From a checkpoint of a small mixture-of-experts model trained on Wikipedia.
Size: 12 layers, width 320, 53.8M parameters.
Experts: 24 experts in each of 12 layers, 240 GELU neurons an expert, 2 picks a token, a softmax router, a shared expert of 256 neurons.
Below are experts of layer 6 (counted from 0) of a mixture-of-experts language model. Rows are named router (the router's row for the expert), down (a neuron's output weights, with its number) and show model dimensions 0-79. Each number is 128 + 32 x the weight over its row's rms, rounded and kept within 0 to 255.
After each expert's rows: "raises" lists some tokens whose logits its average output raises strongly, later layers aside. This comes from a sample of Wikipedia text that the model never trained on.

# expert 23
router [ 79 144 105 138 138 117 108  82 142 139 129 159 168 124 111 139 132 119  92 173 113 128 142 173 158  86 166 108 134 134 122  86 177  93  94 176 171 124 165 124 116 184 134 185 132 123 200 132 146 127 110  59 161 150 106 105 151 135 167 192 156 216  59 153 103  89 193 107  85 172  89  79 148 149 163 163 156 115 141 108]
down0 [104 168 122 129 119 169  84 181 130 143 156 116 106 146 105 117 154 163 118 154 146  86 126 143 136 111  96 140 121 166 114  76 203 132  87 125 153 107 165 121 140 136 155 179 113  62 124 152 105 104 158 129  79 132  67 162 150 127 134 197 105 165 168 115 123  92 128 127  98 144 101 150 163 131 136 137 143 147 145 176]
down1 [130 146 136 170 141 110 138 176 166 172 106 216 130 123 128 145 159 133 144 118 136  58 118 154  66 102 189 138  86 156 140 142 188 151 173  87  71 130 142 102  84 118 132  81 116 155 128  97  56  94  85 168 146 164 146 135 148 101 129 161 184 118 129 166 115 167 115 147 186 131 129 144 170 117 101 149 117 120 157 173]
down2 [133 173 134 124 152 169  75 116 148 152 111  91 177 134 124 123 102 171 114 148 118 169 177 147 138 127 137 118 195 100 145 144  95  91 204  69 134  98  78  88 157 156  86 160 143 151 158 104 128 118 101 144 157 109 138 168 132 149 140  93 157 124 139  85  96 142  86 182 148 130 159 130 145 136 121  87 122 169 163  87]
down3 [144 121 124 157 185 121 207  99 167 135 129  54 188 136 134 161 154 134 160  83 118  94 119  96  63  85 130 100 105 141 144 124 147 141 123  86 122 137  98 166 173  87 131 176  55  97  74 145 126 107  84 151 135  89  77 184 121  84 152 178 200 148 139 137 124 112  88 162  96 132 190 111 111 130 230 142 164  94 160 142]
down4 [140 105 100 106 132 118 204 161 163 125 119  80 107  72 110 150 154 144 117 158 147 111  83  80 156  96 124 111 151 156 103 190 125  83 107 155 124 163 160 132 102 169  92 123  87 163 150 110 105 129  80  74 122 142 133 139  55 114 101 167 123 145 106 168 146 128 132 127 117 135 134  62 114 134 177 185 131 160  99 150]
down5 [167 126 111 142 157 131 100 111 138 116 137  83 177 156 101 123 100 169 105 123 173 148  81  64  92 140 142  81 101 151 118 150 140 130 116 148 146  96 156 145 140 170 168 119 160 157 148 104 103 152 141 110 181 126  87  88 129 164 136  98 160 130  95 149 168 132 131 150 157 136 116 166 116 112 103  80 125 151 104 135]
down6 [107  67 150 111 167 105 106  68 137 124 164 105  90 108 143 150 105 115 108 157 106 163  63 154 101 151  91  80 105 143 117  93  72 135 116 132 138 121 134 145  91 164 117 133 120 153 153 128  76 111 104 146 110 136  95 108 106 111 111 175 117 146  96 141 119 149 155 129 134  79 123  77  70  52 113 153 136 127  97 116]
down7 [130  90 151 170 131 130  98 170 202 146  92 140 115 171 175 129 190 148 156 133 157  65 160 141 115 133 179 114  92  88  96  96 187 134 120 173 167 164 148 159 159 140 170 134  85 155 162 116  98  71 100 157 143 143 163 104 154 152 137 204  98 124 153  85 128  86 172 218 117  99 158  86 137 145 141 196  98 129 111 169]
down8 [195 175 118 143 144 197 121 150 109 129 158  74 120  95 142 138  96 119 167 195 142 100 123  96 151 102 143 158  74 102 144 140 124  72 122 101  82 147 109  96  82 139  88 113 161 162 180 106 156 100 148 115 119 130 162 131  73  63  38  87 142  76 178 150 153 153  82  78  96 155 183 128 132  81 126 115 104 109  95  83]
down9 [ 59 149 164  88  89 159  76 185 142  88 118 137 118 131  54 100  84 154 123 120 152 132 148 141  97 131  39 151 117 107  75 103 132 128 134 145 124 171 153 122  90 115 124 129 158 135  40  95 133 209 133 144 117  92 138 102 113  95  97  85 179 134 114  96 141  59  99 163 147 141 170 162 151  83 124  99 147 121 168 180]
down10 [138 134 134 116 138 123 111 138 129  92 177 158  93  96  91 121 131  85 123 113 144 168 153  68 165 162 144 121 169 114 116  83 126  84 127 196 146 114 109 104 108  86 126 137 164 152 128 190  78 140 164 134 170  94 164  67 150 108 131 140 146 151 156 107 110  97 140 117  99 174 173 115 120 123 140  93 135 121 126 141]
raises: "is", "ul", "s"

# expert 8
router [129 179 147  58 147 128 113 175 186 113 149 101 129 138 124 107 101 103 149  97 134  71 121 196 162 189 145  97 138  99 123 127 154 111  80 201 163 148 141 144 163 104  88 126 103 149 129  89 186 107 135 148  98 127  96 164 187 171 114 164 111 149 127 144 184 103 112  67 130 118 152 133 185 132 120 148  89  70 126 108]
down0 [118 116 113 154 183 127 146 106 191 116 185 133 101 126 112 129 149  61 112  93  71 126  65  73 152 111 139 109 137 109  74  62 162 103 121 199 120 119 180 107 114 107 153 166 135  75 138  77  93 116 140  92 143 147  93  89 161 162 134  66 118 158 144  96 170 161 131 118 167 156 165 135 116 111 122 134  91 116 132  97]
down1 [158 113  66 143  97 144 184 112 120 144  96 136 150  88 179 160 144 172 143 120  90 139 114 161  81 109 184 114  76  98 165 107 147 127 133  89 122 181 104  79 129 154 208 108  96 137  23 142 162 104  89 108 114 147 117 110 162 160 178 126 118 102 131  91  92 112 120  88 110 138 127 131 145 135 136 114 114 161  65 113]
down2 [184 146 102 146 141 128 110 135  96  97 151 167  66 173 106  82 174 107 131 104  95 101  55 133 107 151 130 130 143 128 178  84 146 180 134 136 146 131 118  89 149 144 115  79 137  73 177 135  98 166 136 145 123 175  90 113 127 183 135  74 146 126 176 114 152 152 135 129 132 131 102 130 177  97 110 123 169 161 128 151]
down3 [125 168  95 147 161 126 181 126 133 109 121 140 138 144 114 132 116 138 112  93 135 162 121 119  79 121 115  65  99 182 183 141  93 160 121 143 164 153 132 225 132  62 146 133 113 137 136 115 184 127 152 121  86 149 129 118 171 182 164 129 142 110 166 162  84  99 101 107  86  55 107 151 169 152 156 180 169 159 129 114]
down4 [133  95 120  96 117 136 123 139  45 114 136 126 112 172  91 139 149 136 130 144 150 124 107 120 168 185 116 126 138 127  90 136 146 147 146 150 152 123 102 216 140 170 152 191  83  95  85 111 177 171 118 138 113 152 125 181 213 113 103 133 153 118  89 134 135  80 149  94 119 155 139 113 147  67 116 119 138  76 117 164]
down5 [161 136 148 131 123 146 113 140 129 130  75 113 167 116 102 184  88 128 155 119  81 148 159  86  87 140 156 153 156 103 142 103 127 122 175 118 106 152 140 102 114 111 153 127  92 119 109 108 142  79  98 127 195 148  69  85 179 236 127 122 135 133  94 165 133 109 118 190 111 150 139 126 158  76 115 109 136  37  74 148]
down6 [ 83 109 114 145 195 158 139 164  92  98 125 187 110 128 100  97 111 120 131 153 103  82 153 107  60  80 133  85 121 131 110 128 106 115  81 198 139 142 171 121 134 116 103  66 129 129 133 129 163  95  86 135 155 199 153 115 178  70 150 120  80 131 134 118 121  72 173 111 158 204 132 169  99 133 175  94 155 132 143 164]
down7 [ 73 128 140 121 144 147 132 115 106 139  97 167 126 171  88 162 105 154  97 136 102 161 140 112 114 131 139  47 161 146  82  93 145 181  88 119 121  96 128 125 152 146 103  50 152 140 151 106 126  84 194 174  95 118 107 102 179 135 162 143 143  79 125 128 164 139 136 144  76 111 169  90 144 109 111 159  96  95 164 139]
down8 [192 129 111 129 130 112 190 150  93 131 164  89 113 152 170 124 156 180 181 192 113 128  85 158 100 205  90 161 116 138 109 170 145  61 174 146 159 126 121 163  74  92 126  89 103  72 172 114 129 182 220 125 162 147 176 140  86 136 127 119  93 120  91 120 156 130 153 120 122 131 165 141 124  67 167 128 105 105 131 125]
down9 [112 135 133 149 148 175 167 102 131 176  93 104 161 163 116 135 108 140 100 105 112 112 142 126 121 123 122 171 142 157  71 119 122  87 101 132  82  81 199 106 160 149 124 106  94  85 147 125  83 124  88 159 103 163 109 173 103 111 104 157 146 101 148 140 111 135 124 177 158 164 182 130 139 111 171  72 106  80 165 133]
down10 [121 121 158  71 133 183 139  76  56  52 162 182 140 137 197 150 112  97  96 143 114 129  91 135 136 113  60 164  91 122  63  97  76 115  43 156 100 144  47 116 150 162 142 144 138 124 109 187 126 129 135 138 127 185 156 162  85 147 144 116 150 118 222  82  90  96 123 100 117 124 165 133 193 121 143 204 118 125 159  87]
raises: "s", "st", "sk", "t"

# expert 19
router [127 157 145  54 141 158  78 115  47 117 134 153 127 112 181 137 149 181 137 123 148  69 163 136 120  84  84 150 162  89  95 143 101 134 108 118 118 138 146 145  75 121 121 166 132 157 113 182 113 159 151 164 155 111 117 179 102 125 187 101 147  84 118 105 109 129 143 162 193  81 118 134 125 157  58  84 112 112 121 112]
down0 [178  93 125 143 129 190 133  88 101 147 165  94 133 114 169 130 131 112 119 175 178 145 164 177 109 142 158  79 102  89 122 137 132 132 140 161  72 141 157  84 139 172 164 101 142 110 130 123 157 122 170 131 123 142 150 158 158 172 153 110 179 132 193  98 143 104 104 125 155 112 127 123 107  86 170 119 125 165  83 106]
down1 [110  94  96 126 148 149 130  71 169 121 151 130 114  88 108 124 111  58 161 115 149 120 124  88 148 112 132 135  90  95 111 112 159  96 148  89 156 143 131 109 131 122 169 125 141 121 145 163 118 197 137 116 106  86 139  79 112 101 100 158 102 123 126 176 195  69 144 188 187  59 133 140 158 139  98 115 174 153 152 107]
down2 [102 106 164  91 106 157 124 136 149 106 180 162 128 118  78 115 113 118 147 171 107 182 109 124 118 118 206 141  95 185 126 104 163  90 107 109 185  94 205 188 174 160 184 142 117 106 110 167 167 178 149  91 124 100 125  96 117  77  95 114 163 114 147 108 128 122 117 116 114 155 173 151 166 147 139 132 140 109 128 162]
down3 [ 67 183 120 148 127 133 162 162 135 155  59 102 111 148 128 163 158 105 131 153  95 152 147 139 172 110 123 122 106 119  88 159  89 129 146 173 173 147 132 129 129 113 114 113 129  82 116 142 160 109 131 115 105 121 110 130 135  83  91 130 147  98 186 126 147 135 120 108 168 132 152 146 109 170 128 108 152 118  92 105]
down4 [135 103 133 121 143 145 127 164 164  69 153 160  92  81 128 101  90 179 117 138 219 121 129 145  78 116 167 144 171 128 140 108 125 162 154 142 106 134 155  91 102 168 135 199 164 177 111 157 171 104 158  73  61 104 125 150 173 108  64 150 102 122  63 161  52 115 156 130  87  64 125 119 126 110 135 138  88 134 124 127]
down5 [114 133 125 105 141 137  97 106 136  86 114 121 157 125 131 112 125 119 135 172 149 129  97 140  92 197 159 153 155  87 162 111  46 114 151 115 179 118 134  88 159 136 102 155 127 220 106 153 125 104 119 127  97 138 167 173 132  96 127 174 153 165 108 112 171  61 124 173 141 152  92 126  97 127 150 116 154  91 118 182]
down6 [118 104 182 190 147  93 121 126  98 138 117 138  88 116 155 161 161 100  59  61 110 139  86 200 161 112 154 117 108 124 147 116 114 160 117 132 165 144 125 120 171 116 125 150 104 143  66 206 125 130 137 185 135 164 106  92 140  76 115 127 132  87  92 112 119 101 135 131 108 156 116 109 127 153 133 148 128 172  98 178]
down7 [133 103 212 145 106 140 145  98 122 143 113 119 145 125  60 180  78  62 138 155 125 119  76 161 157 163 160 159 138 127 112  97 130 143  90 166  90 143  89 128  85 121  97 111 113  82  67 149 103 128  78 179 153  95 109 139 114 130 129 174 155 207 122 132 108 138  87 125 121  95 151  91 159 120 120 118 123 113 140 150]
down8 [162 178 126 157  81  90 142 151 123 173 133 120 127 164 126 148 144 187 154 122  43 147 117 128 123 110  97 120 144 153 100 135 197 160  94 150 133 135 117 115 200 123 123 111 143 144 113 115 129 114 117  96 121 171 152 110 160 126 135 138 190 177  80 144 106 181 120 185 121 160 161 164 149 133 117 176  79 166 140 148]
down9 [138  79 163 118 168 119 117 180 109 137 128  63 122 163 172  62 190 104 105 114 101  70 119 165 168 138 172 106  90 174 149 126  97 206  74 118 135 111 150 151 135 170  96 119 161 185 134 151  76 110  68 175 148 190  68 112 101 125 136 142 135 138 161  77 152  77 133 137 128 128  61 119 183 173 118 171 111 106 125 141]
down10 [139 101 156 154 165 136  85 114 175 138 184 161 118 192 113 128  83 109 185 132 127 153 149 110 102 144 106 111 153 127  91 113 157 164  95  51 169 103 161  69 115 166 126 152 139 162 129 150  71 122  84 167 140 155 113 132  88  82 162 181  91 129 171  93 124  85 101 146  91 231  81 137 134 153 183 107 154 150 166 123]
raises: " the", " its", " ", " a"

# expert 20
router [141 108  89 127 209 192 101 165 189 131 129 141 138 122 122 123 146  80 146  57 132 114 113 111  96 128 146 115  90  50 120 114 132 172 208  90 188 123 108 106  93  93  86 137 168 123 142 129  92  91 103  84 142  99 106 163  99 136 139  95  68  89 145  72 154 132 131 121  86 132  90 143 108 115 121 130 106 134 121 108]
down0 [ 96  65  92 150 193 142 141 134 112 130 149 110 128  94  85 126 126 146 140  97 130 128  82  84 156 157  86  90  52 118 130 159   0 116  94 163 142 124 133 141 129 179 108 148 140 171  79 144  62  60 192 123 135 102 107 176 163 188 156 114 182 168 183 108 118 147 123 156 121 190  94 103 130 133  64 181 162  57 134 119]
down1 [171 119 128 114 187 115 123 126  95 151 176  96  83 128 116 129  98 139  93 140 155 157 142 168 146 176 137 155 134 107 182 121 126  68 155 168 109 109 141  70 126 144 106 118  70 127 109 129 124 155 106  92  90  91 172 145  96 183  85 142  87 116  76 131 128 124 165 118 116 132 131 102 113 135 132  49 149 137 148 109]
down2 [105 141  65 169 129 161 121 150  63 101 160 116 127 143 180  77 187 161 116 130 155  86 121 130  98  65  87 134 161 154 168 115 139  70 126  91 135  83 125 133 120 119 142 165 105 108 175 178 127 107 116 146 157 156 184  56 151  66 159  68 124  49 129 107 187 117 141 165 169 198 119 195  82 122 129 147 144 104  97  77]
down3 [142 128 131 121  82  83 154 166 126  89 158 128 108 153  89 143 125 193 122 137 132 126 159 110  80 130  98 118  45 121  80 123 103 161 115  90  81 159 163 125 126 107 157  97 133 129 115 151 171 125 121 130 118 126 124 187 140 139 131 138  99 117 132 120 127 191  93 142 147 136 108 134  82 135  93 159 102 155  79  93]
down4 [142  98 121 141 131 144 130 211 124 136  90 125 108 161 101 132 110 131 136  58 137  70 130 142 163 131 121 174 154 118  90 109 140 155  96 126 151 124 103 111  84 150 136 127 145 162 155 113 183  99 123  92 113 111 155 149  89 176 175  78 123 117 117 136 128 163  71  83  87 128  94 118 158  38 134 172 122 108 183 114]
down5 [147  84 153  49 136 108 162 140 104 146 100 127 122  87 130 127 137  95  50 177 137 162 109 118  96 155 142  78  81 129 121 121 166 134 191 100 136 151 102  85  88  71 111 132 147  72 133  92 133 113 130 122  87  94 116 122 105 134 103  89 133 153 101 119 133 177 105 115 120  93 118 174 126  96  95  61 146 135 126 117]
down6 [112 126  54 101  85 143 171 173 135  98  45 148  86 182 126 129 160 122  78  84 169 141 127 158 156 115  84 138 127 156 116 132 137 130 156  96 174 118  81 120  99 132 110 169 117 255  74 108 138 129 110 101 146 149  89 153 101 153 111 136 150  93 101 122 122  93 175 125  89 123 147  82 100 130 168 168 118 158 176  79]
down7 [128 166 128 151  76  54 108 158 108 133 185 133  81 129 119 125 124 126 146 103 155  51 142 137 116  80 192 116 122 141 159 148 138  82 168 130 113 124 132 100 138 100 130 124 143  93 171 148 109 111 186 155 140 143  75 119 107 159 184 105  98 106 164 143 165 159  84 186 173  88  66 164 103  79 125 128 147 138 153 109]
down8 [106 142  50 156 108 163 112 128 100  65 126 106 105 178 159 115  88 207 141  83 132  75 127 113  65 127 159  79  93 134 107 107 115 117 141 100  96  85 111 119 166 162 168  86 152 130 193 171 102 120  75 179 115 120 119 156  74 203 173 136 122 111 140 117  81 125 166 173 182 147 144 163 124 170 140  58 153  98 167 106]
down9 [ 83 119 158 116 107 145 120  83 109  97 149 200 167 166 122 166 130  92 138 174 104 150 108 174 171 171 185 215 143 171 100 155 112 160 122 120 127 169 127  80 156  99 109 139 150 133 150 135  99 162 179 163  96 118  92 184 150  97 151 169 119  99 165 150 118 125  78 103  90 159 164 143 141 145 140  91 132 138 190 199]
down10 [ 71  70 123 169 147 134 160 175 236  97 132 131 189  81  79  93 159 163 136 159  68 143 171 116 115 103 136 115 167 113 136 110 170 126 147 126 115 108  82 116 131 109 148  97 216 123 130 135 105 192 100 155 100 150 150 107 148 150 120 112 133 124 142  92  78 163 131  85 116  82 145  89 124 111 166  87 134 107 109 160]
raises: "1", "Ma", "H", "Pa", "To"

# expert 10
router [138 121  93  97 163 203  75 107 164 134 126  81  88 173 110 159 124 165 138 150 115 132 152  97 109 159 116  95  80 198 202 146  99 162 111 160 115 160  94 204 177 128 128 148  74 133 150 146  71 114 109 131  91 150 105 133 148  68 130 145 197 125 113 122 214 142 154 158 180 122  91 131 118 103 109 130 107 121 171 189]
down0 [145 150 141 162 158 166 158 207 173 107 116 171 145  82 135  91 137 159 143 104 141 148 122 137  56 148 143 154 126 119 155  99 163 212 145 133 133  95 141 143 149  80 124 107 139 169 129 183  58  91  34 132  93 146 198 105 109 173 174 108 137  95 159 118 156  86  99 114 123 108 136 160 114 146 142  19 120 126  48 154]
down1 [140  84  91 147 128 156 118  96 170 101 187 127 153  93 147 131 157 142  99 143 135  88 140 133  93 152 119 159 179  97 144  77 138  93 103 133 124 137  69 184 123 101 156 155  76 112 117  79 192 145 158 172 126 112 156 152  92 162 123  96 120 108 105 151 109 115 138  65 143  54 103 106  95 189 128 123 134 119 174 105]
down2 [159 108 144 164 170 155 144 100 119 253 139 146 106 108 105 112  91  71 150 157 176 144 100  72 130 175 123 127  99 136 172 129 165 122 156 120 110 100  96 160 125 128  92 124 100 171 158 133 169 148  70 150 177 133  92 103 165  14 115 168 136 154 163 127  77 127 139 129 148 100 104 151 142 143  86 135  95  43 108 139]
down3 [147  93 113  80 114 133  97 120 112  97  97 142 135 108 148  75 184 130 124 108 173  97 180 137 140 151 137 156 137 168 155 159  77 110 121  83 129  67 106 166 157 118 159 121 145 108 127 154 131 208 162 110 121 159 137 174 128 128 130 122 136 136 167  97 126  97 114 158 140  80 160  85 104 123 100 188  90 182 147 139]
down4 [129 191 104 145  77 129  79  70 165  64 108  99 161 111 100 151 166 128 165 155  91  91 118 151 122 144  84 152  80 125 206 185 122 191 135 134  91 151 136 164  92 134 136 114 130 188 133  91 132 156 102  82  34 171 161  89 132 109 184 152 116 138 138 123 171 129 142 108 105  92 128 157 106 120  86 126 165 120  62  97]
down5 [173 169 149 112  69 128 119 133 120 152 110 121 156 134 138 157 140 119 142  76 127 108 169  85  94 166 131  91  67 168 150 111 110 185 143 100 111 169 106  74 120 173  96 112 117 152 183 135 121 166  87 102 127  99 105 119  46 111 166 177  88 125 128  85 149 141 118 147 175 151  93 140  56 133 105 125 161 141 121 169]
down6 [142 148 142  63 152 134 121 123 162 152 150  93 120 125 139 146 177  82 154  50 135 129 110  93 119 134 130 116 109  92 132 185  78 134  90 137 102 179 107 130 118 129 139  96 175 154  97  69 195 129 116  75 167 112 103 154 125 143  87 158 118 167 137 100  74 110 149 125  62 192 109 141 130 207 139 140 136 107 231  72]
down7 [172 147 153 168 135 143 144 148  68 126 102 138 180  86 119 151 112  85 158 170  94 134 134 132 109  93 132 106  91 167 108 103 109 108 115 101 169 108 165 168 151  98  91  92 119 121 144 141  88 147 120 110 145  96 153 163 120 145 135  99 121 138 122 149 105 128 109 118 111 135 122 112 148 145 145 108 138 106 118 149]
down8 [142  82  88  73 155 173 145 107 150 103  29  45 145 101  69 119 124 152 136 144 179 104 118 144  92 100 135  93 116 131 156 126 133 107 115 121 164 112 119 196 121  85  91 105 165 142  97 125  95 146 142 145 131 144 154 153  97 144 139 105 113 171 130 173  91 119 139 130 163 147 144 107 156 128 141 144 152 130 153 152]
down9 [183 128 121 127  96 161 120 131 104 110 106  95  38 125 109 135 100  82 136 146 158 101 104 146 178 140 128 112 174 117 188 162 168 112 158 163 153  94 180  86 106 138 132 132 153 102 163 133 129  83 143  73  84 217 123 109  96 100 165 158 122  84 123 156 163 154  69 122 102 125 147 159 102  93 119  99 162 150 107 109]
down10 [165 101 123  71 139 129 166  89 125 115 169 135 178 132 153 143 161  87 128 186 163 168 156 108 143 143 164 160 113 173 113 130 139 113 128 194 130  96 175 117 156 136 112 120 134 158 142 185  62  48 162 163 114 165 131 151  13 116  86 158 132 142 101 124 126  84  59 140 115 139 127 129 145 126 158 118 107 122 202 216]
raises: "Scientific", "1", ").", "tract", "2"

# expert 16
router [ 87 116  89 200 105 174 109 129 180 158 130 113 174 167  60 142 181 143 159 138 102 131 185 123 145 127  92 182 187 185 124 139 112 118 132 160 126  64 129  93 118 138 122 163 127 140 167 125 106 137  80 203 101  68 200 100 132 164  77 115 106 121 155 120 157 172 149 133  79 180 136  95 125 151  95 113 120 109 147  93]
down0 [ 95 145  94 108  96 105 158  86  82 159 167 157 145 183 135 110 155 141  88 111 134 123 140  74 161  77 156  70 114  67 127  59 134 104 111 153 124 179 110  85 140 147  99 140 133 115  82 147 162 130 160 144  97  80 114  93 139 112 152 129  94 132 143  64  90 173 136 126 101 118 104 144  70 108  61 141 147  99 180 118]
down1 [166 139  98 158 143 162 139 127 176 160 132 141 119 121 100 102 102 126 175  58 123  85 139  96 128 123 132 127 104 121 106 169 163 132  98  66  56 121 120  91 154  91  86 116 102 132 137  95  92 120  87 117  79 183 114  78 134 110  88  99 193  97 138 109 111 123 107 141 132  59 168  65  88 123 100  91 115 105 114 137]
down2 [120 110 113  88 153 126  87 105  86 145 129 180 138 117 105 128 143 141 108 125 158 130 114 114 114 141 124 140  95 147 145 125 121 136 124 139  84 175 164  98  77 216 165 123 119 118 127 148 101  28 150 100 183 143  47  91  98 132 140  79 118 122 161 132  96 114 130  70 112  83 146 160  66  63 120 130 140 137 135  59]
down3 [ 30 146 132 191 117 102 106 149  60 116 114  88 133 154 123 107 101 106 146 175 119 173 106 201 160 118 135 139  93 139 120 132 161 112 115 175 125  93 129 107 170  89 136 217  77 158 168 135 121 102 132  72 129 203  86 130 114 145  87 119 112 128 138 139  82 139 183 151 116  90  99 169 152 132 155  99 151 146 108 205]
down4 [140 143  86 138 104 197 129 172 204 145 145 157 157 118 148 191 122 105 112  75 164 173 167 154 131 125 139 112 141 160 110 148 138 102 102 116 157 116 130 144 168 157 103 113 192 128 140 182 148  51  89 131 114  88  89 139 101 174 120 118 121  75 120 182  68 118 188 180 153  99 160 135  79  60  79 109 134 120 163 144]
down5 [138 116 123 140 122 117 166 108 170 149 153 133 111 125  98 185 179  89  71 110 100  98 182 149  91  78 133 143 103 116  90  59 121 133 121 131  86 128 151  78 144  88 112 163 137 100  88 101  96 169 128 135 128  94 126 119 123 134 172 135 116  61 155 113 177  43 129  72 100 171 199 136 104 129 112 138 143 132 103 101]
down6 [103 146 168 149 104 108 170 124 169 119 118 168 189 114 110  85 153 145 183  97  93 114 144 101  89  85 142 170 146 191 109 118 159 144  86 166 133  75  80 143 121 142 170 140 143 138 111 122 182 166 136 171  87  65 117  72 106 134 166 112  90 161 120 141  96 167 130  83 125 167 120 177  95 126 128 131 159 196 103 134]
down7 [ 56 124 122 110 180 114  63 174 107 167 162 125 107 133 189 119 150 125 174  74  91 206 118 133 161 177 141 121 144 119  98  49 138 126  80 121  91 122 120 115 151  73  52 127 131 167 138  84 136 174  76 150 154 106 150  82 130 114 111 103 109 104 112 160 151 131 127 148 119  70 159  96 157 164  70 139 119 103 126 140]
down8 [139 109 112 149 120  97 152 168 162 162 173 132 121  94 109  84 163 125  77 118 159 154 156 139 171 110 132 169 139 164 114 175 120 111 168 168 128 142 145 156 140 142 107 135 152 154 105 158 165 113 123  91 155 107 122 100 126 130 125 120 141 175  85  78 161  77 150 156 117  82 142  48 191  94 154 103 106 143 110 216]
down9 [127  89 155  83  93 169 123 149  88  53 153  76 130 146 152 146 116 118 164 146 104 157  85 128 152 116 127  96 137 148  90 143 155 127 114 121 117  63 115 138 192 187 121  99 140 109 136 178  87 133 149 157 137  98 179 102 136 140 146  72 176 121 141 191 139 117 186 107  98  76 167  76 137 181  87 164 124 167 150 104]
down10 [169 133 157 179 113  73 123  97 105 110 173 128 182 108  91 147 132 111 122 147 111 190  57 135 104 164 101  95  61 139 129 185 138  64 158 177 145 187 143  91 137 163 116 147  95 172 161 155  91 113  69 107 116 132  95 120 150 179  34 168 125 108 104 122 152 143 133 154 125 128 183 104 112 106 157 134 123 157 133  95]
raises: "|", "\n", "-", "==", "===", "===="

# expert 18
router [ 57 123  36 128 143 104  99 115  83 178 115 100 111 171 112 135 150 166  96 141 129 179 163 116 113 108 113 119 152 151 120 144 112  68 139 162 126  65  90 176 109 163  88 108 104 190 177 104  92 135 141 124 153  98 169 124 101 192 111 153  72 102 136 131  86 147 183 132 107 180 120 143 132 162 110 104 184 144 127  59]
down0 [118 157 138 123 126 123  61 149 106 142  77  99  68 150 111 124 124 125  50 100 156 152 131 127 119 168 128 138 121  77 158 153 136  79  89 140 175 137 130  98  98 144  81 126 139 106 126  86 113 152 200 154 202 130 193  64 117 111 165 151  51 119 168 128 114 110  87 132 135 178 127  82  93  82 148 116  84 147 103  84]
down1 [ 87 138  98 169 112 101 102 150  59 143 150  95 116 182 105 123 127 132 107  95 102 135  95 116 161  70 110 136 165 164 110 126 123 122 121 115 114 156 122 133 167 123 118  99 129 134  98 101  84 135  92 192 158  79 120 121 107 137 142 145 173 124 172  92 112 128 133  74 104  71 100  99 114 144 111  91 105 111 138 135]
down2 [145  93  98 151 119  93 144 104 145 105 135 176  87 106  64 128  93  73 131 139 166  91 144 120 144 169 102 146  69  78 103  79  66 194 131 103 122 109 119 160 155 177 143 106 168 147 144 103 164 170 129  70 131 140 113 119  86  99 120 145  77 165 132 109 149 114 133 145  86 104 118 128 140 104 126 171 112 155 144 158]
down3 [ 99 115 174 117 108 154 127  93 159 131 149 133 183  99 107 139 154  59 141 132  80 105 171 191 143 137 181 109 147 137 111 107  87 118 153  62 148 140 119  91 109 143  76 118 122 110  69 175 157 172 122 168 149 144 137 122 179 102  86 112 128 128 146 152  93 169 107 130  90 104 127 105 167 119  95 175  78 156 103 143]
down4 [116 111 140 164 156 158 145  88 116  81 170 151 102 132  90 149 120  89 100 110 128 158  69 115 119 147 174 102 102 152 102 114 151 175  88 102 137 141  95  95 191 178 136 111 125 144 123  74 135 182  85 148 126 167  91  89 100 144 156 162 191 163 165 108 164 101 190 122 159 146 132 104 113 156 183  93 140  84 126 164]
down5 [176 125  90 155 111 180 143 133 138 125  92 153 103  58  75 164  78  89 137 104  92 108 113 127 135 157 137 107 112 115 155 134 118 177 111 161 124 128 110  90 142 128  84 145 201 147 154 128 142 141 119 167 112  97 149 173 111  98  55  76 141 119 103 119 136 127 139 162  91 133 124 164 145 137  90 116 186 106 118 111]
down6 [ 87 137 172 156 175 149 133 114 152 127 148 105 101  94  86 108 115 175 119 138 144 110  85 139 149 152 123  94 127 139  74 104 125 128 152 141 106 122 168 116 138 128 191 184 129 139 133  90 170 147 131 176 149 116 134 144  98 140 117 134  58 162 116 120 200 145 156 131 126 118  84  95 198 158 118  72 176 144 129 132]
down7 [106 149 144 160 123 149 128  74 131 117 118 167 120 133 108  89 131  66 136 128 140 123 141 101  64 176  94  54  78 145  63  90 111 111 162 125  96 110 138 158 104 124 184 137 155 144  96 145 178  98  97 127 177 130 122 106 111 100 153 109  88 170 146 130  73 108 178 121 125  96 168 140 121 114 122 162 139 198  89 228]
down8 [117 147 137  91 118 168 164 127 163 104 187  96 116 135 123 166 165 125 134  33 134  89 114  99 149 160 119 154 179 166 140 108 129 110 145 108 113  79  97 182 167  52  92 124  90 139  74 229 131 173 170  87  80  93 149 140 131 149 153 111 136 110 125 135 108 167 136 208 161 103  71 196  97 114 123  61 153 120 105 177]
down9 [116 181 167  59 200 112 120 105  88 134 141 171 139 163  93  98 140 144 122 115 117 162 115 136  89 147 107 153 110 168 169  78 105 122 178 176 227 116 126 180 174 115 202 145 108 141 147 164 118  90 190 206 147 100 164 121 131 117  41 147 116  87 143 140 103 166 123 149 141  88 139 106 143 123 149 175 156 156 112 183]
down10 [141  78 132 100 110 136 145 137 150 175 122  91 154 176 118 153 207 167 111  73 114 140 136 117 167 146 125 112  79  98  97 156 108 133  67 135 135 109 104 145  88 115 106 131 119 161 116  89 187 116 141 158 141  99 141 128 125 130 103 187 146 126 143 135  81 141 148  80 153 211 106 114 169 131 151 102 158 125  85 122]
raises: "\n", " However", " Although", " After", " While", " Follow"